Below are experts of layer 2 (counted from 0) of a mixture-of-experts language model. Rows are named up (a neuron's input weights, with its number), down (a neuron's output weights, with its number) and show model dimensions 0-127. Each number is 500 + 25 x the weight over its row's rms, rounded and kept within 0 to 999. Numbers have three digits each.
Before each expert's rows: a language model's description of what the expert responds to; "gets" lists some tokens that make up at least twice as much of what it gets as of all text. This comes from a sample of Wikipedia text that the model never trained on. Tokens count by the router's weight.

# expert 4
What it handles: Opening pieces of capitalized names and words such as Ar, Car, Gr, Cor, Mar, Pal, plus "ear" inside words and the preposition "in".
gets: "in ", "Ar", "Car", "ear", "Gr", "Or"
up0:487505539532481472454471512524473489497459551524522510482512483483511459527522532469514499525503496498503530506464510482506497504463494517499537470469503528520479550463525449481515476465476491486536476545556522514514497495495489453501477458464529503518546468520550498546506498492506485483493497541528502488531529491514449507520496517479500526548484491485528507531527501489515472499511
down0:525505533512486494539470476514467541504502507496492517485469428531473487492466502522502487479527511503528503490491502446554476506445512496489532475497486492484527537473478514505497525495469497512489534522524526498467491548484480496507523514487523516510496484524519511497484508499479486493535515505527502565527478468440497536492512486526470443515474473501548534491459488487479531445489
up1:478471469481484497484512464526494503508474532476532549517445498555470505517514468531470493492555491467516540502513484468474487479485480512512478466464503457538491519511544468516462512540513505544490535547483526510485551517535459482469501490507531483502525484479537506519493544493481502516547478503503477519475501506504477501508499465497526497469486531528470493485476475471513478511490
down1:481481518524493491509503479541509475514477551504505515530460517515549518480481457504529489495516516536487503443478511527494466503500449523504500472455506456523483476504531476496510483529532514496524495468508511560474556480493473504474514494508495498489483506492505520532473556490479494548513502512482480498506506481513493479519495446529537491429491528489544540479489480497510471545496
up2:505496510447493503527474458525496486510477506493511506476477506517442477511513464503511521562483494497516493549516477505523501516498549515538508498485509502510495526458497511486513550535491474446546509504462552487472491474518474556489532487538455494528511466515495519479478519500534473522486518497506541438493500511454474527493504499495504508485482530509495534489550471467511522486507
down2:514508471488530472529531481559489486507513522516514497507495505512495509466492512484530557487524499490463512542468469526449495539519537494460481514544482489504479501553554488510462472490496473452520496444464562488503471466536506515541487491496474507492518459492489520519492494521537511474497514530500545494497482513515477486489496488487463498482462530508469465528526487481517489489505
up3:505527529467487484528505504492510482522504487471519502467505492527479468435507480495473496518502508540449480529532466513525505517496523500569504509519532522517488541505531486483454549471513453480498480501451535503474482509502484504500509499529505532497485464501511498465505461497528435527499542482484537457486488475489509473466498505466522515459498555518494509485480491523541479502498
down3:504537500509509498474496489561491476518558514520527493463520498491471473496491518532473537556526533533509456525513511511518498489514502497510514508481528484477474514478494464511498531511541474470543513483464522512463462470483514551536485481539446482531466504524502482487520496489482473518476511503496527443530469507502492511497518493441483526529496485474487516527512486519508486462451
up4:474468531500499535442481478473541504501526518529470523523510541466494482488458456481525506474516545500487488538505493503520476500501522463518493471486482478488465511485507500507546549501521547465504479464496514452535466473507510512506477536522480468492499518490509488491470495547568488524475486568453517464485521504464485523491500516506516482493523481521508495500491472493482536504514
down4:481481482532492499515497508506518465493512528473462511512506523508497516460489456515486507486559542497492500515518490523486507542472556489465516490487521444532501500509520503503480463488577474491520496447488468514491469494502476481496478462509474446488492538511495516517495496532506540484454482446538520473474508493481491488511518519495547490485503501534512561479481487462523500530512
up5:489525479544506513505505469504498492506525521501495509462503523485508485513515526489473484530477493499506485470536501513518561513520505539478505505490533497475502467503495488488509467450508500505534507532502509493482502549511520494475495469473487479501541481513537501569523445514509475540505526434517457487488524480481516458496529480528470523484505495485538461502514565491499423520519
down5:516503472484457509521487497523471516474463511534456514478509490494458520477505484487477512509534525505459500504498480482521531474542493484528516488499507494499497507479475502508520557518517538467504483547510500529498504559460496545502505481481509501503529514522497454466481544537466513497491512509497452517451548494481549447514519517505560513445491497545497523493536512510487503505485
up6:536474496510473530491509466455437494486486503486478502485513464511516481504538481490489528554498494491536531496497482482539479562488491452491466503515491542496555485477501502518504529498497519473483522496525510509543474474521523523500526529526494512495519524539528519525478482441452541534473482477513512499498461463486493482467514503513497487497518485493460534526512461527503544468498
down6:506504442505499522434500498502486499475559508486500469447467492511524515456491476538515516521480476482517504519457498515514465515516477489471467531496516501490550459472459550550499514491497483529536493505516521497524517493506524512491528502448511516514495509480463536488498514452517553549490487493510518497520508484495523510487489512515517521538468515515430534506478513499498513527495
up7:518533503468525458545470503503556483519513522462494430483469508506463515494501478484486561529540498435463524494476501491486518498509488530510518524490500522524510533515491473511461482470505481535517502500536492494485482490521500521472532499513521467497509505539497499477493468486503469519475508496577490454484454465524461510509500469523489550496515476480506503467500512493507467494493
down7:473493480500471502521486523472492504504500497517511538495504515475469463517475456477496516516466505469477503495488488496483515474514514462495532499489472479484485514503507500486546493512532466548496452493479485484553504495534467469473479521464504484467546456492478464475506531511502552510517512529526485513479544438503470468487514545551548484497524501538504537467525505533518537470498

# expert 9
What it handles: Two-digit numbers in dates, ages, coordinates and tables, often after a pipe, comma or parenthesis, as in age 48, 1766-12-01, 38°53′41″.
gets: "10", "12", "16", "13", "15", "14"
up0:524516506552468482474465501547486496522473534458518482502487501535507516501522522510535489508482510532508483537491466481502490488505512512554473507503464519488507470487475506504545469539460517490514471520525543493469452450509522493482523461502501488490490518509533496520521532486577511462511533505531462496496473502498534453506512502495508523527543553509478521494490474455509504511520
down0:505512498515460536477472536500516487470449509431491478468477507515513483472508503500483471501487495533522533464551525513521553511461457469508467510481500498466530520493536512461479519513490500508523462531513508530515475477472512501514503487475496498478500536501506486533531577507471522500515514507521508510479495477518494517515483481515467470474491533504525523534488490568514510491556
up1:521535540457538509485505524511449527454502483493490507433484466493521474519478495519496538479492465502509503484506476500552478510517538505516480524475508560505520493493506534471454525459520519490473491512524501484487513534554494502502495499516495472486495506488437535479489535521489477511494494462472498502497483514542477478562554488493491470490476502523525473475505513501495463502461
down1:448594504488525530514482518533504496540498473521513522507506449474541518502522483531493444486516508525510491480519483502499512507494474508494485504468497496514510481546456525499515483475511511482522497476448499505514531567486482488533473438534476466512509483468516482502460500540480517500491512503530506503483508460491500471526522500478502457511521480520508531521515463522486508537482
up2:484489488510542439524436488511530509485502482490502515456471497525518481514488465470550510487506495473500491485507440538505534481483477499503487477506460478505514490524504497476508471550519484493511456545489508476484525509497478499546531533462476513519496517533500482509462456501441477478464517493516450499508508508534467492558509509485495518507471494485482487485495484514525471489555
down2:509534481500519487467486502530488502469450461462499507478474529515518492461477539539457496509512546511480506489499493481510479509518532532545470498500508492490445469501485482492500515518538496514518502488518507508477481507518496538488529479504468493501511515501526510476495447511492458524494494506475508516428570496448525474455518530509463464532519487512553518481514501469458491525504
up3:494533543551531538505519489481522545505485446523497519555498482498505523518518503523499489516508501467485505520524494494565499491525547496500492525542530462490483491515471503512500499508476449526545485471446487487502544478523514486497503492495523503499466469527464522504486450533481530491474495466541515488510492538521504500518478501525502503484546485517558469496471445520496493483504
down3:491459458527511521500470528522523496539506518482449490487499496467471495517506501519513506511492493480472498511482442426477521492464492498500484539477499477493529514549522499527509520536500489501499454471529513533513440507488520488489521472512513477457482482498453488480500507484493523476514472539474479505508533537466469491573448507507496463514512508496468496462520515470526478501488
up4:511532515541475440536473491490511521539498494506518488474526509487500483495492504466515505481479509502505481455491506461536504486492501476491457478472472527527506493492449476507492483493466562499494502543548522508534541567518475511532526526476496491520465533490471489498482522474544510485500484492500475527498519447513484556478464465523472538528495477505505490524531530495471494506484
down4:523547501512534465530487494477490548527479496464497509496513439501481463485473459457490443477473505543499500531509510522446486470509504475471490475476542531518494513503455464472499529492500483505504526480505506481478504484502466471514532475488467491493466489491479475519471485510469499457526510509517529507454501432528517502511489526460529529526476502528512521511475536517477521499483
up5:476529501498495488510491489499485461527495492456522529509517523475499486510457489505462506500482487485479477498536477448485454525509514507559499457531505500499443574493459493492491490471482519553484490504503506517487532529494569482501476498521466480482474453518491484486503498484527485500527550477502502480499471523485476534512492505456506541518497489562515510516450476503505525516507
down5:500547506506522488495478478506502488514474491511512529478485469474533498483446525460536464495479517493521458479504490459514432526508499506510484496511528513509498510554542464557517521487484530546485534499498468479498459520507510473481503511486503472479481509508514543460496545517453486505513575472508495545518536492497501508531498511509508492492529484529528479513531530480486514540479
up6:485493517490531545503494463492469520479525473568517504506506486491467514467543505506524480501452522514531532574481539547498486490496489460474482523469487516543527473505467462491547457509483465475527507513503525498486488487485477515485572464519490527503499509491529490492479490514479513492526495507518518463483538495473524479502513490537467496515515519498529509522460490535506484469524
down6:515522458525482467521466490509474457490525479481517541513517497457504497534455488519511516493522522500502514452514502533475515519480501465511487483463512470505498514555496503495512471531487455503500522464496506527483473481472528462543554486484520499501518485500560533528490526500451521505523527529529530467516504489525488538564491492469525499476515509519480476491521498516516527450535
up7:491453476487540526510545524485513516511508487487450562492460504533503499495516530500505486494495501524479516433520485545519501468503462489481510520540504447517533493497501487491496517540511527523514484492494503494498519540486454489538487485491536472466494530527438537452480522515484520480476490484479493542559479507502445471530498453494514488490506485488534516497495501494501497502525
down7:492539499528492473508532520566509478488476490490499528431459482462471539501516466495541480470512461508528516483496500514497481517472537528519489486518460450495518498522519487504524506555533501507497473519476504485464526510533513499503501468478478474516512483543495470467531503496517502460518463522484466447455540498474537525535507502532511471490504498494503484512510466511516463493518

# expert 1
What it handles: First piece of capitalized proper names and place names, often after a bar or comma, such as Br(aswell), Nor, Sy, Fin, Malay(sia).
gets: "Br", "–", ":", "Nor", "|", "Sy"
up0:519476530494559466498494466466454535502488461450499523499449539507462519493496473522503469495518505477530537520507529510503494510530434517523484494505510491454500483501496523466482511507501454493497493473504496507494521487500483523516497517504521467481509479541495503498491481498489587516472505468524530500471520445502478522460542500520520537511451452501469510486495517501510496519477
down0:489479523543534444509470517480491502502540464504461533474480531530529522456508481519481504485508493473499514448506466511472539488515446533487501508511480485512484465521505474491503513476466496504502489474494496531498514474506524538528518532531536452510437467484499553532465474500498508475536526469520486475523477502532502533479510499502535529494471511516467491498504502497489533505441
up1:476526494490526539499490491486498542517474531521512520515498466458514509498486506508470524515490491480482460443459468502503510502484514530500495445484490521499428471470513502510508469459489514491525548496512502491509554484545505507499483460526478506533502518464514496468500504490494506492555532505488536503531476491436469484463513531491510492518486539456484501513470439522470494478501
down1:457502492544493493468528519514465521474485488497500457515474512476502471477505541516459480509467476529437464478495495516507465523484493510480486470483497487487488483517485491504499500482522525483501513491500501501510528497491522507540508451519481516480467532539502528502484470476473533515553479481487526511544507567516457499527475532473526509517526483481476523544461428488491482455496
up2:502511495472487480547521478470539547537501512516536519490525467537504465493502512496483504516487486473504440523518447536481462524519514504516494458465498491570466499499520496524492486501477502514575498507510505507505492525503478552537505520501503506546515510459507491500513490511467473546528507461544540509507491528461484480537512486492485529535515504535508523494491528485499468521485
down2:522496514476525501526534491474506487528503530491561507494504460538524465497501529490457532512475477504484457526497468507495455527517515515463452494481506468553482492505495470523520474531465503457517462469470521519501497510496490510525497545496503503528507466510511523491485528528487485526447487458482561501497526515526513461515488505452492477535517536498458476510466515480492468489472
up3:507541514506440513484520499501512518522483448446500479567507508489488494495496501518530472482504505481510527513506530509496531540532515530504510511458485521431481507521548468454505472507446469504493469475501531509543491517508483478478481535509481470531490475450496507467487555531504455527491505501529508511520536484516518473503490474464501497501504443499477525491504515499486512489493
down3:493490458538471483494498482504449499510456482480470548502474485461506478483467498474495469499511501534494501445503504500507552495492502522521504491503487490523495495494516513505506521514483512517510492547517453505481458542504451456466532499476482507494542481449516504537487518505515498493453494543503500549497554451484505533512479459523451477482507506513498525491533513494440522478493
up4:483523537514534491490490520490507520518462469470537512470501499535477507508510489503480483520527500486479490484494518466486510514503455499504513473499468506507467484507506448530503499521490507520444507502471487520465505477430495450529509488515474509533556486515499486480506464532491555461542507534514535448487490489482492528523534507537488497501497539466511442494494487491471517527438
down4:470477529496491496508507505480517526466524528476527496465507486545527475467503494506500458464527513456487507448512508448530498498521474531478522475500465512509488507561522502528527459510505480501478487470486488522546511456487491494515505490498508477496484504484489514511486537470491542468485476506476568472488470493484513509469492506544494444510517492460487451521491476425501507480504
up5:506523494489517502542487494495499504510507524464504541480496452525516487493503496536504496509449487455486456480503477538542456482519479490474523516473522510512459511480489493480518508500508484503528583533557485495501512485509516484567494494474489482458503538474534485502554511487492519494530461514499475491467505491504490518480480508517506439530522482471497508473493520453534461521519
down5:550527523505509512509497506493508488507536477483518541533480486508481530478479490507492474472514536541502478513475476488473493487490481470496530491539548530489562501513524491483517485555528539548459463484543469473466471531498502510478478478477551477490489491453483518492476504500497503505491477535470503504479477468535518483483505549525498517523509494505478493498520477515486480426457
up6:475478492513513481510547462490529546510473510522518484532492521536493512504477472494503502498516469536503471524434514501519459523489509460445478495509507480562506512481506550516517464544508531517523503499505533520498506495514486526484459536534544544486489517499545480466512484511495457479469504476477525520531490494483498472491510523496545490446470483518509471495511443510504497483511
down6:495520533483462494535510503517511528488527502458483489423508542477509486464538478504522495508505552515472502500502478478526504491539507497500542507507494551472472530500480464525524498480478502527516477476534490568478470515519529552491510453505534477488494518506472560505481513464497517505525481459468474497505501450502518520470471506494518488503494504469496488474543499506511488511547
up7:499474502502548513554462521496485529471485491470537479527490515477463445487497510476466490530487475521506513496491498487538515511520501459525464505518503498527546516489523507512511509477553498538508461507503505536520516537511553518494450531483530498525507503519518513491482530451531491523508465484466515519511477492501488464543537510462461527472499494468475534508487496458490503525449
down7:496465505532562522531522491541461462464541491464543474516517495458480495479473484521496490501467490478479538462472534551533483481524492477500454473498489492476520530495477498501525501494522483523455512458526508513462464512492513533520480469506507498512477483505534521502535483443457527528530499489468491513523508511495495476503548531476489502514510481470480516507487512527547524512485

# expert 49
What it handles: Endings that finish a word, often names, such as ive, ip, ior, is, ing, as in ol-ive, Phil-ip-p, jun-ior.
gets: "t ", "ip", "al ", "ter ", "p ", "er "
up0:452492502502460473480546478461520472497488529543483501495534486498482508508466501542484523515485510497543548507503486489509519468518489535516493498511505497493516508477518529445503480498510476508515530518512463523525512466510543516471548479491479550495516498538490433493488498458465494525474520477499476470501524503560525511486560512459496495495522504522470468548500524472516517477482
down0:466541477506491446453499470466481509510507499553448546487507471480516469460476520493485492488476459493500490538521498465491479509472503519492555541485491495517492506479465481505531519502513512458495515483521475458542466509535527495497496474476500533488522492518522484465512493515501528508498502480554512471516482499491540515495460518480523460493478496494469508531538542467513497443475
up1:511506525502480469462530504505527524496476479513479485533519514485459514498503502466504483503505487467468542470510451491511525506525457515574543535516500515508501499449502507512471507514516492446533517475510535479501471486526504479461477547530476482511508464501482488491462483447450539514499498533487490496513469476494453474508482469502525503515496465501472532461503459481499543474497
down1:491525516493553463475541502494512481503506504503469488489470534516498501485451534456485508499505466514489521510491508449519502470504503528442466494519525493470509492503514511517475498499489496496482479484487470479481484495528515444472543501480503503534485490535539490454560547482516493510545524515514471539468469523531500472476540472569492466507459500456516508495502490501476520508512
up2:527489522455439528504512424484510471498481523507497492538527506501494549528498493477481532460503501498501507515523499486474509508505512531484486455486555510470521535500523520487492504498476488499519511434505533528534528480478487501496495518483473481482519520457506444495547532533484512495513506495514562477533505447499461490491542527499511474487524487488491492509464508524528510478468
down2:526524509537484516498523510526478435507538489538526507501480487477487482519505481490501487471516484534545495533500476513456510494486476493502463525534513522463488487510507538507444518493492570494550470476499509523501534508481517499496481522482479518471515522491499499440465503486471484501460515538483479494505516516431470500490477513480533457435525480493496490492461516481494530481504
up3:489500522504513480491510476500547515496530498510497509540496535523502510496496535484469534526516532534495527491501505510498509467558516509497461504468481558515496514488479540513468463521543470479528510510568515538438459494497499500473518509455509542457457518509509485522549497545486469483477511522501496489514503511511516506526481526485547508488504493515491464472484524559496482482531
down3:519533454540510552506480527478488447513487488507460464511481495488458477515477500496550490497503509459516514487500481512518544475465510569515538493499485482480491512499518522494549495481517499518465497496538500506468509487494543509428430495550501493508488514505520480505482502518507494473488466512487548517502512523511455464523525524528530503490517454532486511475488493508510511516481
up4:469547519529502502514533483499529496544511493515510487530528452479511526517442519491509495509494466478497519524510525484497485506522500535463443478495497507498576518452513490455498466481476514537480477522533508447483464505526530502526495506488463506479498499490508508497508473533532475500527492483492533475521486521450459477501497499475439480510499550548517492498517510518467504490508
down4:503504498475495513509451535519522540507499460493469547514517442472507472515495488499500471469475536537475525516530514487488476492511514518510505494506543522445500474469492499486434522525507488513485453490531474468484501487526531473510506500526447470460468558489509508480526493491466493486500521515497492541486493487498490517486478477535514474479533525467541558521532494480498482517473
up5:478481495478539504476481501459525546507498507484507478492482463513522476466515490533513513471501506465488536501562483504549464516515480524483474519479504532528510481518522520501486458494481467490495507541463471515465436492474505463494495539465502491555487537510499540461527491504487482496511510471465514465498463494485512505484521485507545478569492540521513519521544507507524514501497
down5:484530533487545494495506488518559514451498445463483539512493486524518526488471498482495478513519554493425475508543509530509496485520549480492537518545500465525536520505504479485449512532492510506507504486494544533505465512510523524488537504519540483480539488489484523490503506478479479518484484478458517483465531513524567492496494502511463520512486504499524535527497523491495491501503
up6:505532522468560487520478449520489555522482446506535465534460507516508484494515432491489525531506488497497536511523506492465520463519516491497503495493492534487509497522533505522538543526524514483467545516509515486490535510484524474518504479486543503519482469483518493487464503514525526542527509477492493503546514528482525527507514498521545498495475460519500483542449507516484460507470
down6:546508513497530513523494500456506481534504551482494516498505520481525515498537472498506501494494510531532515516500441460486519503509480506450456504497485462450484463513481525476547490562505483456462467528510525495481508495535485454504519503496465450496498478492478524513448542506489510530497500495474521546477556490489492484525505469519491499496507524500489509472493488469466479554505
up7:510479498494504537457484484451525499499480511489521504501474500481506489470477507530483557497459509469515499460478481505528480480480483545462488497490529518510533516535493575505543453463520485506495500487516553468511483473491461494463508522478485506486486510488475451479543522535512507523509497536518512518509548517533491498490553514475529556532518518504520525469531507513513506512481
down7:500580468495546520532522508488482517492513558512502468495464511500494489496511521500519481483506514463507487548499510528530476436456516493514466501499515491502502571490492532481497506513546542520506488518479504474514488505519522482502471483528523503485529461531541540482488526483511492538473472485518509487448487527474528474517512493516497503470487459529470486490545514496479493454516

# expert 35
What it handles: Short word-start pieces like in, form, con, com, re; also table bars and === heading marks; e.g. format, mi in sq mi.
gets: "in", "form", "re", "con", "com", "Gu"
up0:500541494491499502491521515503492495508489513508469523492492466498499529503500529523467504517474495510486532490509549466518478467515537505522503492520579515506471440512502505523570486493496469458540514510522520481528465523529428498480472480528531485482532506509508495546520534513537510466517490462483513522523521537483488529502511479505476518505490513478512545479511494455460537517529
down0:519463536505487525493467527525469498530542489552529502502499490480511480505514530498525495473464499510524535494507455480507496483462501514488476499517537532477479501511499494514482471541531492502508498472503522467525507477482503495479490492493509520506545441507490550515462533542516474489544518484483464559511542499489490509495494474497467484480498518482536434508472487490429542480477
up1:484499471462469457531478542540508474490469436510495505537511474479461521496489487479480480487491507510498464514532484490480498444505474526514484467540497546490434481487519527513444514487496505535507503509500521507471529494485451511483489513485511543470527506493502478509512545502485474531510474521516499529533468521464470469479457512492542475509494484500500544479476512463526520501490
down1:497534495476501514509488478559510496493500453516504505516495476524478485524512477517493443489474527494503525520475538529484490475487501506510534498548517505514506507551507511515472511522476490491513522459496441508524519503509445540527480505489542499473494443522491550524490513522462448531435450483490503533502506511466505494527503490532509493512484514479549511480521514539470499463498
up2:490533472506498495502465491469501500422510494479573505471522498538503546495473503508509535470470488503464523489523527481540501485480460548525498504481479504462536499494519544490466519526492475491502459480530537513477508498519517499470483475503534466528509490491502527513511515500473521512556505488542490510492488510510470501439496509530462521502469471515486509535491502515539451516530
down2:485522502512509474488544516500495517466488497466443545481460516542532518500489502515492493509521534470435481514489478516498468519511513503491482497504488491508529473495470501512506501504508506518496514488510512480476508547505469475536455549506499483506434521561490498477478528505510517478553512525515509467495576505502474513438476503500491502497484473499511525487556494525471520541528
up3:506522513520499503509487478520510497528512475486502561477500495524475500531495518466500522503488484484510498491455472529497549512523507503526508544514498509566474547461510498532486550522468489502469483502465404488502522519478510504510517502515487526466532538539467516533465498498485489531487498500441529501507505482471502499483533525521490528472531560505516528482512522480512517483492
down3:465513489535501480504551458528508496535504512452523538524502534517508505495536516527521511480496552536506508489490483491483526514517524542468479539501480494500460454493490542513470507495457461504483545484489474467546553536493542485494518525515478498521509518506485486494509495468459479480538527494474508488509494496477474519459497486527485486519485442449502504482524508475515550486507
up4:507493469506471517505468502479518482505496517548472476515491509515552454551494524500481500494518504486484551510525485503506511539446482521511482531515505502510483482468490463501476474494492492483479509580499504513516437521497516502500490487478499504507485518495510516511478484496557485474488457463524486498524543522500464515536478520456459488516446471469451496466504541451503512494495
down4:530495548472529502525493534530487569491507544510517464496510487473499513536514516540443485474503473502504481506520469454492484529537484507516516497473549504485505551485490514455511505567456524496518495553502519517525497491538559523501529515498539487495510514509515519496496494496474496537521507522511501511536480508474491529512501513480489464513465493508484495459451505528484480483535
up5:485479478414523485487519478482494563532480491517491507474498491505481498521536489490525490474495494525549484513560517483518457478497525485539496494550497498476507522487534516463465542508535492476497505493474480497522512504499482524454493508496473496477546488511469513480553480544501484558481479502476497464494503503547464506502500514455525524474496484491515519458462495479519506497479
down5:428473480483485480554518521494491529500474473469494540478510523503511455546499479453497465473496490513505498482535515539478480468563510473500480495488487489526494497504483515493484516480505508531516462503506515508518475460440533502444525492509510494494515503511485470490531526545509517536516449496481490548500497500549471467512516468493486481475498480519514529517480515486495456467470
up6:513527528522488497488517529499488471518490449489508565507506526483523523502543492484463540492484504522514520451498492508532534550509535486529468500538467502478471511520480531486496461514509479532474472512468500479482463499523530497475505485528491521516517503523495486497551507552525481479493504493455493491533476508459513497506491528501460449528514518540501423504505489515529497453503
down6:523478508530489485509543465487565484507515525540523562483494487485514561500474526470467516514500511491523511486510472515493504494532456511521455495492494529513529518489499535519526473556543525427515525541477523487514458526522496484503487504492457491513478453528482524482514487506490537488520501506469532510541490483510471483487479516493519486436508486469516482470501499511489499493505
up7:470495500466474504499512442523470481521501532507515473430521511554519496487525468501528495521497516489463503473545518503501533488519473501559515535528485494523527497518552511530475507490513489493516517488490517520493494496498509440508548565522513465492522526518471475508472517477516458488500516519555514504521469564508508483533536475513512492503488510494513509479497474520530480527517
down7:501517487511498492524452517481464495472529493475440490466477506500554486499492470507504523498482515527474497470527518521490455516533476522511469495511487481512477515491516423494502503459513509530528475501539467521496501486523467564515516482470550530514531538489531536470480495506505519523472474481492469476479488513523541520548494528444530495501506521531514491467504467489501482516494

# expert 13
What it handles: First three digits of years such as 198, 201, 196, plus other numbers inside tables and text.
gets: "201", "200", "202", "199", "198", "197"
up0:519528490459495509544453492526496467536502474474540542475538523520439517451483505475520538488487521466498465543467498475496533519483509532509488501515516488512502485521526538514494456506504519460485498504506509510542535486517506502509478506523534528527467475506478503440499535527469541523489526525473501506539494512504538489504510532520492531518498449495524491509511500547544513513487
down0:492489493487548531500496529484500491480505508539486507525527474532519437510471499485468506558495507479522530483498538546515515510478516456537474489487522469531476505537484471485481494517517498470541510485498443532519481510542533489470475483535507495497522515477474526521453470497510494534498496465479531523537520504466473507490515511521490493487460512503542507496532521489502524522577
up1:508481515519457476524528561502529511471486482517518509496493529473496524491487470509443476516503487503479470510495486501533503502479446487476517503452516534470489557493507509520485495520547490541539468490553517504484473485506474503472480522493494461466536468515489505535541544499494491489500487473509469525525504513489531477508544498456491468496492568485488500454501491549516482483511
down1:515505491497500525496543464448529483502518470456500503480513508468504517506513496537499479500470504482512486516504483494478493454466528493484477498556511538506513504519484451497509503525504475540528479523517501501495436501536537497512502475516482472515506504493502538485501523510522471529509509470478474509550548492500493551495504551526485557479544530469547540495483542443495518503477
up2:473510482478482510518438503456492530514492517529481526500528485518485544531517499470515513511504549502540535517499486491485505516488508491473522515492486486544452460521519499518474478548481490477520492520536465544493490536479492475467501501493472487518499502497496499463476483501515477496477548517510470539538528525521471526568541575506501495508443500493473520482485473508513525490508
down2:554521562530478475504481468463531518480463470539547458517520466482510487477533528531501518497521499534471513520527530488462518529483500517522514473501484521504492525495495512516458519535548507455475543498494500486538500511514527501560510466466497499510480525502510531525479483482492527484538470499509512496519526477470493533457483527471522496469435491481482477507493501503487509487495
up3:462501493505474556533502484541462476519505545479494497536463574499541523553496505502465500493469526523521482506484478514506434489455484514506522553453452499506475488500506498525458486480516492490507508490525476488491498511511501577498508486473529481504496508459522452476476488474528504478485479503527489489535507466486489501497551492492487509461522528482497483495501490507498524496504
down3:466520497486474533488474471511520504509526525517524496496529505505518506440489508536521484475503491491520486489504465518467551508474481473508486494515478482505529556514534468466518496470473554504460497541476494529518521539563501528482465440513535514508520500485516551500493505483493479491509530520512529506543478518532532475466479538468454477515473477524508505521474464517488492506507
up4:479448539497495481455509435512506480503511515490493487514472454521461549527522452517494543466450447538503531498482462504494536495501516491502491497470484496497495506480501488490470502496503475447490526474471529537509474520502522505512516479490479492482463507520492499506503501479547550493493521506508486464513459510524525510488511496530489480493484559538471539468482514555496469490490
down4:482490459513477534526515522513507510538477512444481475478466517474503521489518516490458473509486499495472530499493467469523495509472488487489511521471491473493513573505497555498504476497542501500504466508514474528481495506479551476549495505531490531548481505534525511482503480518494544472486457503521444505488489486470507506470476529530501546506537475449522536484492480544476525493490
up5:491495474449507498454584480494484517505485506469556512521476525501512502516470483532474484499527486513507512473492475504503475514496511490514506482508490513485499496518464499495510414487507495547494480507525489439523463523491490518445496522478502511506516478488453501490504434516499504497500507488461514507489515466430482466516545494519478501478514503534508489507546510543488528492484
down5:506464503493454449499507493493527464500500468508514459487480537501546441506532517498506530488549462472513467488499483527516461514505499485498495502518463458521521531516484546516543507500510509466495507503523512495425467503504476550497477491483496485502524489464524431541509474483500513474471517478521485508546516521493522478524485514460508505477544495528521497523513481510532491503475
up6:531499487474480509490466487527523532492492480513451531441473529508550488487512478526479507518531498538524507510474506481520502495524522539509496482499496507463459547514531505481486452487497475511477481518495492511495498492525526525461508527506441500512550499500468486518476471522537507527470482510507571483470495494515546514508482495526516472541536516513490456549500496501507565487508
down6:483451478509486552509470503502447509528544479527517463491507496541557521457511513478513498486514512477533529463510536506481525502479498529491500549475436532546509521491485479507493532484516486475492492511468505506485531478520517531486502529506467465476511439448513507495542487506496484487507519529510475496496543491491530493565514521497490509473506487502520503487509536539477514481525
up7:504539501474516483489513429484510514532476473509501502503509510499487487515509506473482515490520512457485479518484499499516543483510499477465497508491490519505505479546489511490504527475508484475479476500538533480545433488494510487574443532501480497486552483462521533451517503513479504521470473557513496530482527478481490520459501494526537485516488464518533468463447504521481510492486
down7:489517514459500465481527427513527480458501497483514483525491539523514524521527495518501463488521494456492486542532465485535460520543506488469519492490506482489498517530486508542543514498473495539486515522532440477507503480519500495507530517474536477502514467495450465516513495466533546497467474500505473496467510512513471526522494534483475475496540535511509494482488462458496470491471